From a checkpoint of a small mixture-of-experts model trained on Wikipedia: width 256, a sigmoid router.
Below are experts of layer 3 (counted from 0) of a mixture-of-experts language model. Rows are named router (the router's row for the expert), gate (a neuron's input weights, with its number), up (a neuron's input weights, with its number), down (a neuron's output weights, with its number) and show model dimensions 0-255. Each number is 500 + 25 x the weight over its row's rms, rounded and kept within 0 to 999. Numbers have three digits each.
Before each expert's rows: "comes after" lists some tokens at least twice as common just before its tokens as in all text. This comes from a sample of Wikipedia text that the model never trained on. Tokens count by the router's weight.

# expert 46
comes after: " |", " (", "-", " \"", ",", ":"
router:522517495500503499490513528482452534492476484497562511531493494501497488468471521456450470514476496497458487499523506501521499484518493488544561493490513457510492490519492535491504513502477550460499529475491510509477528499478462473456480520485492482515475511478483537516511529520540506486535485533549492455493509510504486472556505499509438503442504481513456529502491517510477471487537508487500493459489520505535470478489514487522494519516547503487485551501452496514498454484469471517519455499504512502489525507516475555530476524485551486479521488503479526497488543516474494514492493534513543532512461466507487527516505520472507511452441483524454462463476502518575495527515471506522522455513500498466508519509520533486495505494532451530534483490523522504505511474494487
gate1:491507475478484481512536511515514463518544506485520509460518497483522498504489507530431560546541504499497516525500498513492476486494486516486496475470478510532525567493524462473490470498475490513475515540470517502510486497528496444503483499499478477480519453517512510498501506490512452546510513496505484518517528491461517488501460549431475499499499481477517478525485516527499480528510503516527493476527548433496536457506495516533511536508522487527539534500502488494501526480507499492497556475482506538529501498484518511508532470545508442500469512484545471493526489539496460554475471487520508483517488525491487487518516435508503474468526520479447499580507500504472491523507502494517483477498530500536523492457498501500532481505503517543504483509541479475527523511458519
up1:492484502501503494519493551491477499495508483478498500489467471507522506513517460530526428463472455539489498493521487504503557504512555502525460566510522481506518516505494538501475484532531487530490483506522480498504545527498462522485498532494502470538478502498496453525483474475526512507491505482479521492448481533527481491504489448553507489495517561461460500504517512489530523488530532490452564518486453536505479506523528506515474476484542506501453458491497521518473471490487494521479496541546490479495499539526511510508521495462491527507495481524506489449438520497481518474499526508474480517514526476498520527495480535485484493506473485494518491464465532527495469515476535502492582508513508504460529496541510504473479526513519477470504469520488497531526462504512493
down1:510504478489492480488466511471508506513506483454484549460535493490474495487510488543427462479483586503492522485483477519555494523505549470488468516492495554484480539516481496487503525511496520518514485452503516467478488524500502488536488461487504475533537506504514496501504507424535537511472487499522457474491498533490522457498499464466513474506526478509483497534494518507510539497501525497472512482497516481485458508491502489479486484441519491480475465483504483485514513533510462520500502501527506499484534471464446518474526520470500462519459481477533494498511520506496481539546484510497538460551499483506490475494519532458494501499530478471492490521512493498488496548491503514485489509515491479493483493542528505459530521520538548471574498503557487518479473470475485

# expert 29
comes after: ",", ".", "s", " well", "ing", " that"
router:494501492498524483459520515501485520513497433520498518512482489515523458493491513499465516508502500493497563482491526540496467487510503466491506505506539514497523490530514495476490496526531546471473532480479517538462479482485474458504494513481450524507473501503512497526497530534528489483522466521547492500481478478465473532515526526523494486457544467504506496529537536532489452529571516470531486491465529490546537491483478469537516495484547478516473557466459516526482494498464495506546512484491527531494511466499530522531489552461508485517516466505524529509497512518513497509483480533493504546450502450531481492513486490484538528490478494539492498491551535516534506507533484468528471521516477485469483530475528525491506494481450456493503524516520485512486467465499523
gate1:532502477514501463488499547498513500487479519554494502500566477496477493488489502492458530548535491463473489463472496492483501524470473509506479535463517493491524532532504507523532512514478458547519485502519511493495478478515547488513479536510498524509534476456479502488501502510489486548514500498464515470475488446546493509530462468517449496432494507494507502567525532496509523456482515492466513499494539487489536471520494462509482493487478509500514497487526470516535473546512450494478488483504485496497522461473522494492537482523491488501522487475501534499562462543494427525462491528503483529514453530512500545510504471506473481518470510504469486518498538501526561496473522489490488499517474503485534473491482510524524500434517525517477500479513493495523496529470469
up1:469528506480526533519495450486520490500490492473522489485473503505479510494463487516517438457517551482506532529514445445522486483534526502499499519520477519553453475515488484542481522488490533482514516500497509507501509506495447512445500494543502496438467547549471486468501517465501482453479511545466494516525474492446502491500566530471521519556468509527485468460484463510499491524497512461521509469509457511510519492460482506505497514494509496472498493501466465527470505472520556494548506493512516452481501521506485535530457502460496516486489523513487500465461511481490528455504524464512536473526547485517494543467480533470517506461511504498501489486486501494474452497532519482492493520512495509495467501490486514518496517526460493494503519535512510512492498468483520
down1:511486555500499501543516477518493492512500482500488510480527474476479497544531481528501504499503523516466476498531492511451517494500532484492526458464508469492512529527516543488477445492496507483496503516464438522521520529519530487507501485519497505486519488481517519514501474485473494469473459548524519501507433511470515511517493456451498523523510517512503502516503508522499492488501584511511521507478519495484505469493543541537472525506533495515490502461532533529484495499457479517530420449479520441483490468489464488495526513470511492515466485466479480499487509526514451519521492494549508503511489488461476496512473497518449504500479505493475525472503467480530500497529464539490502524516559447518498490528528540543527515492512521536489510543496517495493501478457451

# expert 170
comes after: " |", "-", ":", "|", " the", " of"
router:508534487496529463486518512490457502473466474499504540522498506549481532472495507469423506499503507470501520514540479526492444491515499518490502528517501491469521543485568505510499513506517522470454499483479502525503510489531494510447511520483529479513494530511498474522536528502513490484518497523538484493448485492461524485527483494538442438489538479532479535542493502528478495502524517479523473482455526522496466476498496473517514521455484524484471535465494497504494472513494498523517477480518520518483521476510488531533533524484543492487522481504530451490473525527501509523462475507510558537478518478528498488536521505449501504509463472521492523483473521539515483543501478518502470432538459515469498480501522543465454521478506480472514495512523484510482475490502518
gate0:481518450483513473488487498460508465499521509492534458506534517504553516491528509553533486474529488495501527528481534487468468438494493491475540511503494517499479530482545501543473485478534478460513489486523505524483469496454457510479518515488533498507500512527502469476542517494479482503467515496478544488503464508489499524485494515508516491499492520478504469500510446510509505501483498471475514507512448493508505491465498540492513479508530505514516483513482478571500493509487557495519503461525497525468482486504475506513499504492508501525512505521491504476508490554487475576570469446513488509462494474464497470511515487489526441481533528519533468443467505502486438497515469456540480483492480503468479481498472514510469464502505564501507502471496472507477496526521544
up0:489498516516496498479497539505476520515530482501512470489472509520476526482521481487470483462489486468516475497529479521511560483478475528533468490550493520521526557504486511494509488526525490505490475485512558446536492524500548490464476527539484487513532508489473482504499508532550518538429451510534486501505546495521521483476497499563508479517464493508498504470513471512473527498509500511525534543507502497510509516473502522518520491506470534528513476464455520504499559490493465512505477500489485481492521526486529465523508483449479522505487497521495513510492493474516566535491579549480547491566494505521485493524537532474504512497475511422516462508499518523499458503527484541478494520521511480505539483515521513490493498518485516474489506539487499498515484481497467
down0:510511548472479522503496470475504493485472512480546496488542522545516484520489492490515522487452507529503526486535452467524502448505533477462469502484514553454506497459521484511500464535548512510473530456530479518519474454506447470520500481512510495481484461487480522494536470518507529519511462498486512503510511531503451489523435485454505521493495518504500524499482508530507479485483468500536513528484503459517480510518523531486533504512503480488501517502483494493548496488523503496502448447508498421470480531479508501519518459465502496485503497539512489465505484505554501506493489489482508437517510511471533483519504459516474535430513457488506544479511510481491475505508503458499492507519479525483497481488433482537522505492488513516538481485529517540496512463508496